Weights of a small mixture-of-experts language model, trained from scratch on English Wikipedia.
Size: width 512, vocabulary 32768, 186M parameters.
Training: 999M tokens, 7784 steps.
Below are experts of layer 2 (counted from 0) of a mixture-of-experts language model. Rows are named router (the router's row for the expert), up (a neuron's input weights, with its number), down (a neuron's output weights, with its number) and show model dimensions 384-447. Each number is 128 + 24 x the weight over its row's rms, rounded and kept within 0 to 255. Numbers have three digits each.
After each expert's rows: a language model's description of what the expert responds to. This comes from a sample of Wikipedia text that the model never trained on.

# expert 54
router:138144117125172159140173146171110124136181123153078131175098116098124186092109115086130167123131144073095070167134139107127113179119108109126165148140109134123143139098151113100158134127110138
up0:138097107127076134173131139123121157124139130107169138131160143120152137139114119125143112182129143132120095147142118138078132108131099143105160137098115136127100105126125106124133126160123087
down0:121137138078187109115146112119152133124100116117106110104128088128123134165119163124147119086169069174140149135098133114150125153102153129133082071147139150124168131101131149146121123105156154
up1:124131160144177127076120087118134106117095105101117122070117127124113147111145157143109139097094189128091105114153151119150129116122129140145164099114126147119132124150135143120137142185127109
down1:113112105140104193125175165149093124117126110121190113135133134160133154121086098132130124161140138107140104124111121103180123150142119137087144105139133111142141156186106102112145133123139064
up2:105132124134082136143199152102142143130134121153129077138137110100144124130112098106125141119123117132153107161138107118060113125116115114126137123139124145107115119153131129128116125145073132
down2:139152101134182174097103114168161115094113126086190133156147098137149131127129157151138145108152141136147123127106138137125133100124145148154097119100106131161136137138127135114127119095110103
up3:115132139148173139101132175153114124097111120071118164111121169136146107083116107104176125111161130106141153102133140110114123111169087096105097138117181144130168160123133141082106124098116134
down3:164124088135153150124148149147174157152125126139134120145122105101173142146171122123148135140119135117145152127117129148151108141107130120162142134149076139125124103084107124111106133124142160
up4:163134118125118145128162135123177121125132133128148099115165124119150118132136153113163125133102108173130147167142136125103168150109117123098123136109088113096125109184135077151102147118108115
down4:111131121089140117103102120133148132123122137138146130146135154125129130105101125109116141131135134136162167125091148086105090122133128142169122154103122170145138154099122137125146114133124075
up5:158128138144096145078147108128116123098143132158123145119084157065146093134090120106149111137136175086101122147129101143122086111143093097127124102120104100124151123145169142173136109145131093
down5:158111157134117087135100089104120145118079092133131117100140108159144139140140130139145141101149148153141117113144133168101139142122120120145111138169165152131107109104109163114086144094147144
up6:127126083120117134135130165146157144124093157146168156081126120125115091127085127159165134168149144123128140182125111120125113115139101105119102150119110149134120130127106136134111093143139144
down6:149169118109126110122107103092138130147152141110075138142133106103166103123134121123165099151110119151147164121116118126101095181133152109119152110129112145092106119108172148111107170101154132
Content verbs and suffixed nouns in prose, e.g. used, played, released, rose, contributed, players, -ation, -ment.

# expert 14
router:129139153140144122076179112122093157176182139120065150103115118103155125138097110096101158114140071106106129113138134130141123139153148136086139083110091126169175119092145116111116099114121098
up0:161121132155117170106140137138150107146124152085171137111187154145139092124139098143123123141096108160079102120110117143140138118090152144100132093168142117120143099118092137171167143138135128
down0:119103102171102163099121099094112129141141107140122133112154151122150134137148131110101147113118135141094154128142136145126145110197112116101129136142089151135147090136126112152111104151107096
up1:144132137139128149127151125134134123183138119127121167121143116127105144134105099108113160098158058109081081146139114163128165106115142144100140071113128156161141130112183112112112148161135119
down1:114112136128108131106191136094119134160148109105083088093100064089123110124086123127082134108142082088116129159139119138128093103112145138166118100109130151160149161127130131128095113113121100
up2:083152124110117113136105154159135127113157107116136165148104136130120153139133113167187135148130113112143099105132182188125119179126135102122116091135160073142127151167158140098145104096130134
down2:129083127091076078134114127092124092143152140118136135168122118168141091124132171094154132126118107128180146110136110101178116133107138115161113121110162112111108143112096144104100104115143143
up3:124094110138118109153139121139138159161157164130117140145112123113144086121180124153173100109143110143172095138144146157130123121122103119091164140159165132136123105127131138138171173117143096
down3:136104109153078082153163115109125125135160112122125132137143144102100161147140158124195121086074133106138124103124132158121145168121106116133102132122120131114106077124126130111109111124119136
up4:133124193143110138094109116153135162092121121100151146153111102136114142134108154125152138157125066130129094089132167174070179123142147085114159095178128121133102167143153128063103149173138121
down4:116094145121107098096133118118135152137125107134148121154099099110140114120102130118082154158172130107153159176135131139101112112091117093171124096113159122122123112120130122101116097091141155
up5:153098105165143147170164110123107159119129101109126147094151147132157116153081139097125137071112158111120089122092132078112105075145100130131162134161159189107127073076095116158138124141127146
down5:131127155148082146107139135109110126144121123123090134164161142149106149154134138140086136143109088115075121130099147171083193135115127088097124115170100135136143094145166124129123146139125106
up6:121076142128132128149073148162120127099099153111115149130137146138136074119103154128112136148165163141120154112122109142113122132157135140110166060126119099118121122111120130158095139138115152
down6:135116117131100174130121123128148104166124117201116097156122144124117167115155108151132141110144116093137149114107140131105132118183084118086141129126115132121123108111149175114148093121132133
The article the after prepositions (of the, in the), plus his, their, its, and == heading markers; sometimes adjectives like judicial.

# expert 39
router:128126144153134109118164104184143185123184136137120109149161142155120146120112145159139183072111105148113086147111091152118130086105168095114170094134163094127120110132126100131149109127100156
up0:117148133117095122125126130145141158137124170145120098142120129127086118107077108117096140117128121087144102147120171126127113093136103143097141130155141157167163154125139102128179153141135148
down0:148155136142087144133109115162126164099104160128089110147138120120100132087125121154102156121151114103152094171109126117151096085113117130088153155114141183136140102144146129155169127154149135
up1:143136106122129151089118137116108107117090151158129094161120116136097135110123110135133153122134110096149137102095168109148118138140119149121110106116133125145170121118173135133173138134114174
down1:153150132162117131128088123150111105103088152153136106137135140101104114101131148147112157126142122107117111131110116120140111157149171111146108130105144163116204114148114134155146135139123133
up2:122147151145143078088127119136116171103119121147139112084128121115151103124136155096154111130146116147132151121149143135124124137116105138147099162111116150152082129155102130127081127173149114
down2:151152096147150152061124087104133140098084108179133109104162147095146106098146098099146130138130132140142161122153134145096131135108117117155084128139124148132092122131116123125128133150104115
up3:103152118137067141128146146171169139138160126156133149164122121137109117130151128180114084096148105117127126151153114146136183097135165131132126162096143123120136130110131173166121131132154113
down3:132131104119133130141150153143175142166113088136150115154123124134123147133124112164147133102113130160124134091144135131155144119127113127098132117132126104160100142131147158175119093123146122
up4:060137132110105171121097139104129131124197122116142153167104129149122139138118153151170118099135106113111162108122137146125175123134150128128142125135126107158105096099139107137109104083113171
down4:079096120129150157137113114099193132126179117103153157130155143129117121135103125176133113128105095135123116102151108144140149132132131132135105111152129102132114125150133096154130107101134161
up5:148131108179148138167131137170107112119109129139115086124128105157095163116116103147079177100110151130149101115112168090154126075107115128086118112146158188151158108111117136122153110148126134
down5:168153104137131150159140125153110125079110186124081075127128130136093163078097119146116146106137119160134100148089116100152102078121110137090127114123144165119143140129109141111162118129111148
up6:138128133135122123137116108157115130086168144130159122109146135151135097126162125178102094107150140138132099122167136145109164151123122131147159140122126091130167145097110150153137107132112126
down6:152121167116125140152119132168144123130102155156147127153128112161173148123149129181094137098154135124110125117148165135147126143138087124151136128130110093121119158108153152117129084140129104
First lowercase pieces of split words after an article, such as tim in timbre, sk in skinny, plus not.

# expert 61
router:147121156112129127130093117104129124115088155133139097125120133131097102148143154142162103140105124125154121132107120112136075097086142129144089170192146129127152106105121176149132110119154178
up0:152130134164106104142150116099133152076134114143098135109153073112134091116154169133133140177097139145147167113147158193168147131098141113104127102083150135135105127111121072125131146134088168
down0:075113128133133083118145148106137172132128120110156157093121095099168108168114095107122137171143110142150133116137116152121127158103109179115135129135095122134125129173084125114109160090120135
up1:136136155148115116106112138104138100111096097099131108136142183111116146123122158130147138143113140142109126132117129158109105143136168083110117158163140150121155155114158167157122130123110148
down1:122112141135097116104140145131091129131102120084148095082125137153097141121101146166142111115116125131127120102140120146144102089142130105147158134166106166141169130146171197164103116138117135
up2:166136134152141133129090099133100113116136086132128118145135193134147114101129111099129131140140102130118139121136049107085123113111164130095080151134130132156142151137165134098105121104150166
down2:130147115107082121158135116151125135137123137125107130155131143124093132160142116158109135171145128161154131140115091160134128090082169094144143113119113151160137077123122164111123138166160182
up3:079179117157137148116096150120125152151119086114117140133113116117093160131090180136113143071109117115143145161119127118130122152169099084123168150150168145180108147115106152137132114133147121
down3:124165131179131141122114128107111113137080132098154086063107098137080134115126186158128112105105150153094130125105154137122133121175110131140148140137157162137116123123125142162106118126143127
up4:111141098151144162111084111121109155121151088108140088138128163115119177170092156122117157070113125126140142146149109110116150150152103078125171139153163147190115131098160186160100120126156163
down4:128166127182123122141122115121102149132085140072171082106139118146047133137113176179108077105123133158111107136102129153139139114167149122144138141146141151142107151121160159149110122131144144
up5:168122132139118120152136133158134102122150084151140159110157110160152113123111171105150102128086092138142121136090108142131103120086103069069120108123142131154136171083125118105134154102158144
down5:116115147077117120151121121141163132136140147138072144104128109129117102165146128125159114117101112164106134127107126095134104122076107090116097117143118161156144117143092135133125140130126146
up6:169139131161127116161109076156065109117118117168120081111150119150132164147160106113153104126171144146123137122095141097114096106092164160125127129110143131120109103102155155092144122122143132
down6:125116141144113124140140150133093154151153148134084138189162116122078130114122089120057095131129134195183137150156089112114161131094172116128144091118081124150156133104125139123128177149140132
In, one, two, all, during, between, over, finite, Many, often at sentence or line start or in infobox fields.

# expert 46
router:137137134128143123099146174134123108133120142124122124150134121107102164104115148125161139130160131130122110147115144140168163156109106101116095127102118106120130064146134134129082082165063127
up0:148114145140124164178133136153114107142127131128127115116136143135110147110172112104124147122127207177140160084117118119136103133164142145142125100136121142126122109129116155119134136164119139
down0:126135144146178117137112113125178106093150109123119160131125124106172119118119098106081132131118149111084134175119128163125127111127154157142085120157141120138178083121159133154139084109121116
up1:105146174163150147103141122136156114139133152096160169107150165128140112105174117144129099148111122137113110144109086128155139109108156097122150127117096113075165132109106148138119162161131127
down1:112140087111065105123138119123100124104139118143091153147108148118101171116102115134130154083109151170096137130137146151132096166147150112145133126140128151109135129146156155124166129079127088
up2:140111142117110113150132148136097086111140106126137125156105125115108116157125092141166095116099182107086137079150141142119132109149112120129125125128103105123161089156127131110138103171108133
down2:140141103108186103152098133110151113105105141148119127135134185119126067125139177157137193101114149101118105150118144160123184130180122102124124146128141095144130136108145097123134127113086109
up3:160172132131127147130135138122110128131088143141143179082163121143122110120111118118110158132106141112156155138096142123164099059148165113135144148138153165121157132083124149109069126176123125
down3:102162114132174112130139148158166119102115112110133145101151158137132127112104136115102137122114121150098095167153108157133141111122096146111101118119132122100134057150142152118108079165124074
up4:179126154107123129134111189120102145092145142163093178133114111141131118125106126107143119105125140107113124149152132137153162130127090097104117150098126110146143111151159152152107100147092108
down4:106132119139187170123094119106119110138137147094079131168134118131140143093161202097126130164148116097179095112085146092157144169134088119117138127129134122138126105151155100123111160111104146
up5:094095119169150152115126113152163137080116106076147138128122139096161097117120143136135138142161100115084165143120142128106114089170092108129137158106139122127120113117130146103137144109162125
down5:117163111125106098125135156152127110137150139135117102165083123114145146128102076089136128095140096120134089129121111139141176173149158132116126149122085110097105106127111104135103156153089120
up6:145137123108147154103111089112150126089134122095136146120099100098093137169109132134135115113098154107122138126196104133142157155169118107131103138117130095137162113139115112150105118137108095
down6:120127138123139120119096095116164084125104144097128125136109130131156162124140143121121152126138149112151100124121139129111191146133118130134107106119128134102092107113184122138123133121088108
First names and surname pieces of people in biographies, cast lists and sports reports, such as John, David, Dorothy, -ley, -man.

# expert 49
router:153155156134135130126178116088103183122164127135091137197137121113127152121112143113093121107121123095113078116109109066159135134118138099100130121083112077152151135108147081114110131142120147
up0:111107152151130166115134116144123099136129144141125146100105134107108077135102130128129086118106108093081101124135118138130151139125121157140145129106141120129121139157113122153108127123091109
down0:096141126120119105089092128181124125167152127122163122096149126093101135095110086119110148142103127116138119104144101132176112125108102099096100164112127153150121136110104163127141131146145137
up1:131095124111091126092107150166097147152102141116124101153141180147159088102084159175128158128185123124112085184122114104113120138094112137094102128165149127120153140117118169169142110112181144
down1:127152128099153135132132155138113137119129173141146122079158102138101143099110119148117123114064121174111102079159115146177126162154186146136143135146147137147132117142132117119141123146081094
up2:124137102156144126137137150166136118161111119112139146112123153138140067087123196156126161135134104115140127170137130186091169142152109126119137135163132115122141111164140169085135068135135137
down2:144108145136122117123152136138099123139120111112142150146120119091103146109078127128101129120111134142104149113136089087184130176110126136120115148132127133108128128115108104151103140121142111
up3:151158123126151123148127105154160120145155128124176103141082104110118173174150109125122141128127141120128151140118124124112152150170075149075125131093132094139124109138137109105154143147137147
down3:148096121120125137099157129125132114105120121145100162126111152187132099123143135136078093153141128159149177140139101128122145122156130097162103117143085141129127113138147119149128119128118099
up4:132121124153094138132121131121118102138151106109136151107110105108117094083123095133138132103124146139152139115152145112136173134147131134114131165102130109104175087112121094148107148119072105
down4:147148162126123101111115157117112061170130185131154110126146141096108154118121135118121129117066100109115118122135109125125109138145108150130070159140139140178112162178148165081102107121154145
up5:114104121137113151144104136132111121115149085126096159123085102157107156113131158140139145126079126125139147088133185127097167105137106136080086131140134097148163098094119086133155163141138110
down5:125139083109170137128161106126146086186146121095147115079165140083165114153149138147099149166139129124139135113132099113112114136126138136125086110098135118128122129144133152112132109110170136
up6:150070146097100167088131140159150148135154158136132140142137141097125086117087142143110133140136156151118121174143140126161100162138108148152119124101158117146169149105101141140078135140140126
down6:171188162096142085141098148102115099171134151139149091110127126103117177087084109158109150084097104126127135112131119147144156143126125121144076172128126140178136129145122170115107129106137117
Dashes and pipes at the start of lines in lists and tables, plus he, she, it and colons in infobox entries.

# expert 25
router:112108091117073153137104110109132146105095100116180113110151158118116128151130149151141099118170153136150163157186150156121117135154123140116109178114094156138113109190131172107121109141128111
up0:130139098110097134109151101124126124143156077117127099140113183075162128128139123127136168139112148106122124159150105141132154159151132147181101115147164121139127122142171117131151065102147107
down0:105087103114081152095123135115120167096098167136164145120159158129109163109146149172172098136176132139128141128153132149129139108133119143108095107117077131107110138144139173108097126161141072
up1:145120159115115092140099154100132104140118149123134097098110111150101107142128119101122109145117128124068142173111114174108153122154160144179089146131175123125159144100123101149155109126165140
down1:108155118124160121142127133151129109128132140124124145136119140105125161122155143149151142113129125142148103132121161098151129131153123131105125105135123168129088112143146149122119140152111156
up2:139125146143151078159117151112118173116151152133125132129113075160143129126119133140121113134087093127150095103096163129134095131110107088116160123120150113126165130125150099094162150160103156
down2:150144133123184134161138120118159097141140109154105100135120125121155091131129091081082145136076137118118120135109123123133110131131128147165173137164164117119153102064122094137158086096113168
up3:153142154147158111131152128115125104139135157138092130150109131138147132110157133136120147111095105131164119083092117101156108135089135124117160134084138084095183155116117089118137142115130172
down3:147144143121196119153155136126152103135160119144095116145119121129158095133130104091083150140070113124114108113111119122134120134125127125133180120147159098113152105070127078130170112105114176
up4:127121106114099173099138112168141112135121076106156100159133172058174114139101078096134142117159141107101167155157112118098142120141131126151127133151131090132130131111153152146114104108159114
down4:109098109124072134117114130092118162096108146123157142119164153142108175124140150173170130122176131130128140116137139160130139134134135141112068132118090132128107145169129153117086135159132081
up5:108084160081107110110135135124116076142133135111106100114175157105121143152112143117156184141095155118083167167123120139121136119127112150131089120140134138151114090122113115116124111146144109
down5:117153134163075147108125144113115147090095123142161123097101100109080125093131148150146091118168145155166139149139135130115144133161103124137147150109113178106096111182145172150122136126165110
up6:130137112144107101092110134079153177100141138140139114105107078144108102160133139117091073161105085126140096109135177119131092124129134088110138116150144108170151103122160101095126137173132182
down6:129118118126146104185147136169103109135174100160104137110100151117147136106121145121176125107126150105099095170112120126124103139150159163137136140133158169102128132104098155159159138112146109
Numerals and number words in tables, scores, counts and measurements, often after pipes or digit groups, such as 4, two, 1,268.

# expert 28
router:127140156120166148072138096126125160093128130088100164107149112158136142144078092154134155103133082135084151107164124153090108106140117173149124126148154114121141115101131154125090102096102130
up0:131121122129125119158116152137138110120126119134116117084176134135124089093134182117073113167142120125118143116110122133139154149090152116118151127112109137104145125117152065115135152086183102
down0:128109130121080082144109123154139099117136164129141136157138119122184092116135161067118123118156110158157113115142105166099154122119135102116159151132122148152125134115114122130152136144179098
up1:140151127122115121176114113143119103078107133148121057109164147131128158109114156138154122128115122098126108128111163138121116157090136115103132155117145150121162145140116124095113134134136133
down1:124172082144122145127121185185118083142132120126112127118097148162118149131117096128119146152097094120127121125124140139161155111119113132116136108164107158104179121124130105153118118127105138
up2:119138127116153094108139124125113154107135118106123203110137106143081175138134100140143149146145125153124197097165140112106089092117109172160094123085134083152119158099159098144158114078138144
down2:117125157127163071105149114106139179096116115110106171090126124152151125112114091115157098160159149140143171142165083128101103143120133188160147133101156107124114143112135110144138105071143163
up3:154140140157091141085147106127110130086142134138170161142165122137151139124110195138088154107155150104140129161145160122127169118135175148142132158115133119129153093087139131117151149124084136
down3:112130114105139148095151128138106106168121139167151148129150167150143151119114169130106182133128155115128102140153141086131114129190169138147154172148148145129149112106119098151185121156096161
up4:132151115103143127128140137111094114087135099130107124154131158150129149108157106184104098110155138128128144132140096143074107145126127159114112114092123150109127122143156140134155148108141135
down4:104194136105122094152148146141062120126132121101092147143074128149114145131136079090085126156135137107122167174133127146118125132128117200165131117129121118120176136093167093135087102084170196
up5:124077107152081123111123115123119111145164097146146153140153106166083086137145168125088126133175135115153161169130133128090157164108114185076163141131179093134171166128136071109140138141077110
down5:158101126129082163082097137087070130155130143195149128131141134160125129129138120098082155138138145117110132149188119090141157131185165161117148156132141064119127148141118097136168135134155110
up6:130142118167135141085124113075136157116131100149121158127124107141088106157106186144111125137113144086148119202097128095130140087122172137123101136084153104113166090133153052133149122107114116
down6:125143101142125105099155127072127147119096137139134152137147125148117103115125126099109141094148147112122121168129121122153109112167122110160134133119117167132146132141124119165111107113126116
Ecclesiastical words like archbishop, Priest, Fr., bless, plus nouns and quantifiers like one, part, number, University, St.

# expert 48
router:091133122112130125106134130110121151177138159105133129123150127129164122100081149190155078165109107112115122114138179143108154134147070088114118124098129132142105165174108164157112111135122143
up0:142155161176130175113129129139145165133138090119159095110152151146155138153172106145156122118192096118134100099098100118147091140122124145163127101152081165118112144130116146120156124159174133
down0:147090093131127138108101145084137118118135137128119152146104151118129096158081115123108152090104135125130111166127165131095136150145100140127126122141142078079155103121153150121116123133073157
up1:121127100154125102138115133134151161125131070144115122196107145132126123135105169148167091159088140126080068161143122176119170140153112079123130134154098101100132104140181066121148138168089147
down1:160146153127157155103087129164159113175111122163087092118090140119140083133116106150109085135082164124124125121114131111128130103139095088168106152115111124120091132155128147116153107113088140
up2:141106148133150097110102109090143141111153117097127131109154136149181097138136128101113121143062116149148159147173165153109160180151134105138108146116169128128140102118123114126110137145112155
down2:132122111122122138094149089108138147133150155120120110093130121131145110124132081151135117148097132125158119061130139088133117116146101137135160128122127127169111097124082153102152114153106150
up3:154149141158118128128157132126131096125138106126153093076125144178125112147144123107150100122157149144151173100155113127156076111093125174153159156157105149121131097116129126176146103138124109
down3:110130084167122169122139129115114111131143126130135145150100070076115153160152156111099166103114101152119093120103135152146146111114128135109171107122151100142134117099111125132119132140144145
up4:110117152116142157113095161140144118100153117108150104124105127159124117158087157109111126111151134094088132135133182080070125141096122139104124158137121133100123102121161072152112093153134120
down4:135157130122191152148128136130153130161107149200101142166134128126122145117142125112120128138094113128116119150133118106155139107104156116132130083133101095165124123128137144112101160125131115
up5:138134136140164072106105112097117134104185154125116138137163124129159089161101121135125139104070133143133150123130138140113166164160154143124139128119145098151140088143085136129124124084098164
down5:107129120131131101095140100146129172147143146118108130111150127118150118128102089169139110145110139112158146058147139095152147119168113114126150140098139135143104110121065154111126100139117137
up6:121108135161164129139125126136156096130176136122152167153114126147149141117104173132113115127181112136126129141136096130169132124135151094089119096173103122094151151118132095173154171127108153
down6:144156084133149169115150140188122146191095117116092106145134123136142132152142146125090143151077168136103142146115196156119112104138136109156153157115139108124113077143104129107149116129179141
Numbers in tables and scores (1, 6, 31) and adverbs or quantifiers like nearly, soon, ultimately, first, also, not.

# expert 33
router:171135142140145145150171172164100200107136145128071116154149147116132143120123118106088137088104094125101086143125112123123099139113159110127144107086118108131137153142130092104119136137106143
up0:114144129133163137136133147154148112129071142162108144137163162172143163145165177126148135117090097161142099140161169146143090124145100113081112121122104126114114144142140121140102135173169098
down0:109108100177078172140157106158094147139133096118132143149034103115131178135090109132157114125124156114130168111133157155106108130153128184154121137108125114148148125102167111151133081099152134
up1:157100097144146123113153152192128136130066133130132151094154153180170098093128114137120114119131122142119143126082131151141113140116116117097103173154121118119102127103149127150096069143138146
down1:129153116143138148154182117169109116122145114098095117130108146116091174145122112141142098117100115090124134120142091164123105121133135148133135121132134092132159135110155124098166132138121131
up2:124145179147123159174110086157119180118111165153114129099144135145085166120130139123119087123111125130084135143160160151152135108116144124142102110068126085157113138131116131131137133156173127
down2:126130155146153160134134140150127156105094129155105095140118142123125108072114135148134136129159144124124109171104154149111159162074146092144135168125131125145155156130138107149148115104163128
up3:109111181133170162091117148180102159116103155133130113079194163086123112111140128131140124110119141130124137108123122135133108142151160163112130093151084136094117162176125114122094163170166127
down3:122076133139113158150158136117169123102104116128127132151147144098145112121133127125132129102092144149101125129132110134117089118143109181114129091126126122119138112141140104147181117161144110
up4:147084103167095127116126148135118092104148117114123170142122114151137158147095154087119126144114136115078139152130170122097132157087087116160168123146168133149111096150150073148142103131114131
down4:124150133148172163149149111110132150141146148165108091111150122114109139101113137139123129116126143063093140149147129155120102131115129122124127112136114119122126123118145143078173128113110133
up5:095088119174083111144143152144098138110170139141101104135117129089109146101131137124087109134154173175102147140136120132099104101093120147171143099154127125137116109102107112124119110127164151
down5:116102155134155153101069130114173154105135175132156109164126146126137125148140138102115115114131087132120135104131122125074117145163116123122120128092112140114151110147101157146124147121087090
up6:104147132116155114088118126111140119092156135112121146111161149135139105128160177124106163097150112180098113130128154138111103110158109115138134142129134124143158115125150103083097134123171096
down6:100123136150078181142117137132089139147104150139099116172069167159107146147080095094126102111133153085125128130117119117131145124150141166156116174114100145116118088129131138135176137132055127
Nouns ending a noun phrase, after the, of or a, such as States, University, game, government, building, College.

# expert 12
router:112161183153162129131157123114089156146150121118072091196081121111142145099120154094102128090160118105139085134108135050106165178093104106092123152101101122148149144153120118147086133200119133
up0:124136119142112134099119146070121155110148095141140132187133115119118146124102153172130132107147136125144167160134154144114136172153128117135170136138145110095156107134144128113126101085144153
down0:151099146112140155173096119175152143139101164131103130143103161123124119170155128091144106137090128127119108119123098152158109130115156178121086096107096159107127149152147144124156171135106124
up1:114110113155159136106112111143103161129156099116148133137112120091145179098117129113117112091151157090098107115114102122158121122121133136154088177113145124129149144116124113109132096127131162
down1:127139164119105129132128134123116123159123152097115106157110178131130088152121106172097139146150110141168149123127111101104139151143125129109165089131068138108113159182128136125108147105096099
up2:139107139157170115098138159124140120101152051111149104130090157137115147082147159108126115115135172075086123117136067111126105123137078126112138124150150139114121101104105138104129079142149147
down2:103168146154061159128147163129096130150098189138094114166121138148168143141137114094104172155155084121158149127119137087131155144107146119102118113119079120111106138152118123116108166136090100
up3:135116153117114124089120123115147128122099191130158063121133161160118122134165147134127090149147100148165144142116101130134138146116148124124141141131109142083102149126135099115085156118171154
down3:118159138150116134158122107147065156106173123157119158138091112139126137128126123134132124135125117084139132128125135163105113113121163157097099148138138115100136108125134128138158115160126161
up4:152103161151181132136118101101144145131168097094140099116125148112152136135074149087105109120133123084081109123118135083118145132092134133139084092132136132163134140107112133146119127118126121
down4:058155129189079141120136139083113118104109129116134123163088091107125134112161100116099120145163108134178136131124127078090127140120114123063154168113086157110126150111110159132111142162148145
up5:167108173113155117106132102182104097119151134100159156123159174126173094117054123094109142094182185088099105129138100142097119143091144149112147130127164155134104159160129125116131110126152113
down5:088160117155092138147127126084107148079144128115134068168090111125128160101185138107114119160112097128152173146102166071108164143141101131112140142121074135115146122111116130144084160141117138
up6:141091153138182137114124094158120128141164131135131111120106124089180115118109171085136081133112172109068137120083116131112111111083157141166081101134103119128137125153122099129101116115125147
down6:061172141167122123121122139068121134108110111107149092187112105128102137125121125127089151121144104130169134135137137052097161171166105115105141191159082162128106140104093137145107141167147114
Closing piece of a multi-piece word, often carrying a comma, in names and lists, e.g. -ian, -eries, -ra, -ation, -ed.

# expert 62
router:115136131141100104168131158112125142159120151137139111092147112119112148148134136130143173170119104122111113105138131136151170082135129157137100146127151154142137134115106138121111093137108118
up0:134141105125112130148164094143151146099143096114136151101151114132150166121133153097172183152104102093135143129151134161095107146124153098150096119132160109139090081144153090066118101137136121
down0:109144112126142103133130106142176129130134115147121076123127113102092141140110090144115162149126114115134121132146139110157145083077118126160092112111175144190134139123132066095088108150108130
up1:156148135156121087125140109130114125130132084087125135145150127144112134094131111104138134141097082139153147093154101160091116139155160110113128144128176134162156114156147075101111118165097105
down1:122147124132144097140103100161128140142168128123132110115162149130113153123113109129106167136095120135135132089138163146169099129108139176138126129140153164146116130099144115109080096124105139
up2:112125136174134089126119076106092138146157112079134145153158108123120127105143154149131112136107095146129152102128107143160128126119119118172126136148165128137102056145154117116127082128126114
down2:101120081182170146110176118143106135173095149112152119094153109124142133115132131096134156164119130107134104127155122170175129127109147158139115142106122126155157125178123139090104095128109126
up3:125140104135135122067100158126127106094129147098163108123104109125119158128117113143124134110108111160108117075142149120130111104110182141076128096089134060120131090123157101135126136134117119
down3:150117115158103146122119113169112147118149126129108118132143097151143119120126085130084129133111132134138116138112122140118149138122142167118083107140187115103122119188141106123108090133158154
up4:162146136144123102157134118177140096138133130138154136122149114099129202096132160158145158138099133159123138139121121102089155167137152139149144098137147107102117124127100158113100118100151119
down4:146106115155195140140126143137141156121128137112143116106090118142173138151143081110126133119130078138135092142081082152183169109054147149150111087148134104119098141144121130166184109148097125
up5:116127145137132105102103137128150103109135148152128141151135110148132118092151111141147086158176121153103150113099159159116131146141117090113115142109115145073118168119126151113118083109163106
down5:096120149149170156140122096134100159144114116107141112076111116157133142142096102126106153096123155104091089138142118138138072129151158131144145122142125150103143152114114118119133107126124104
up6:147090099186109167165085137133107114140120121137134141150142121109126126122115126139127096132132129157115120151115145123143106144133121143119181097119128129074121174158137153169126122087153165
down6:105081127104148153151116132135075142197142158116123158124123117121155119131130125120137111083122160133109080128074138156146142156127164162123145114139090134121132136144111172185123115089130111
Prepositions and word-initial pieces after the or a: of, at, during, first, New, Russo- in Russo-Persian, Non-, German-ic.

# expert 63
router:107159108139155134146130105150104107134142149136091124163082151111143158092107121110155142133190108114122103136153143125099160129105120121094191146119084122091120108107143098127148150106137144
up0:140164087123105120161088120103105139172088119126121101134133114149117121139124135161140098162135119101171155131091142121150100145107133123106134116131139117112106085156098162140111120120118137
down0:135101112090169083135119131154152126082139149164158128124092157085147091159124137158152123114105107128098099127143110126136121109168091152155138141104130111131155143118146122144146108113118149
up1:164064099140110142124134135126137150107095158095141127144156172154143149154120136145159160130106120147096123118125114171127108134124116095136125142103159153140101115125151122161107135114113144
down1:136140130118164084109083130131147131163132116127103126123124109149110114127099147057124124151112145135142173161151131094151120143104134170100167148116134093112151119107163119086149115164142095
up2:129126059130137144183102137124119139129124147143098101108106095123098144133124168101127116124142096109115095165112169185120161171131118139131155145114118147147099116154135156128117133125120174
down2:116147127130125142096124103143117152117114091159162137143145139146141126134086137166113128134110081137168127092146104105100105122107130135147134121153146163120154159127099170101154154138106109
up3:111112147160149141168111139114111141115075140152142140137129155091118135117118153089116089117137134150144104152123137153091092109091088103111113180137139138126098117135136101133152111107114162
down3:128151131131144097098115125122201123122119096123120118133123118163135110110116100138143127158127097111165156126103127132149139164097144148115146098145122120127160162130146136111143136152131125
up4:103123182121157105159119127127117120150103090126142128120124122144122094167110158114115095171124163109140132107116157110123129165112162135158123152079143162110148092131112112075118165118130167
down4:138121127096122135134134120130149096129156135156142116144144139127134114091146141134163172079141088128139137128107078158124146095119134134148138077160154081109103114120168119195141115185122085
up5:101115160144152082114145133176114131138133081151125100135124145138156127138127168106126062153113120106126119132169135120123143220095106125128097167121138154146169128116103128124154118080152120
down5:142156139118131130182185176104124119105166103136116150132073148147132087110099099146153164119115121145174152134089154164110132114180117114139157092152137108128157137127162124133115139131106150
up6:104132121147122123104108125163139088110166133132117152140137099148112087167144129150136071136124113121121160110138094122127163104081197105142166112111142097132134098128113135130124149117137123
down6:135082163127116128133155133069141124123150145125117155144176135086121157147137115128126159107105143113117090109120156167108112127177093119131090110077149106141112127128158134127118125104115141
Middle and closing pieces of longer words, such as ate, able, ure, ings, ecess in necessity, ally in experimentally.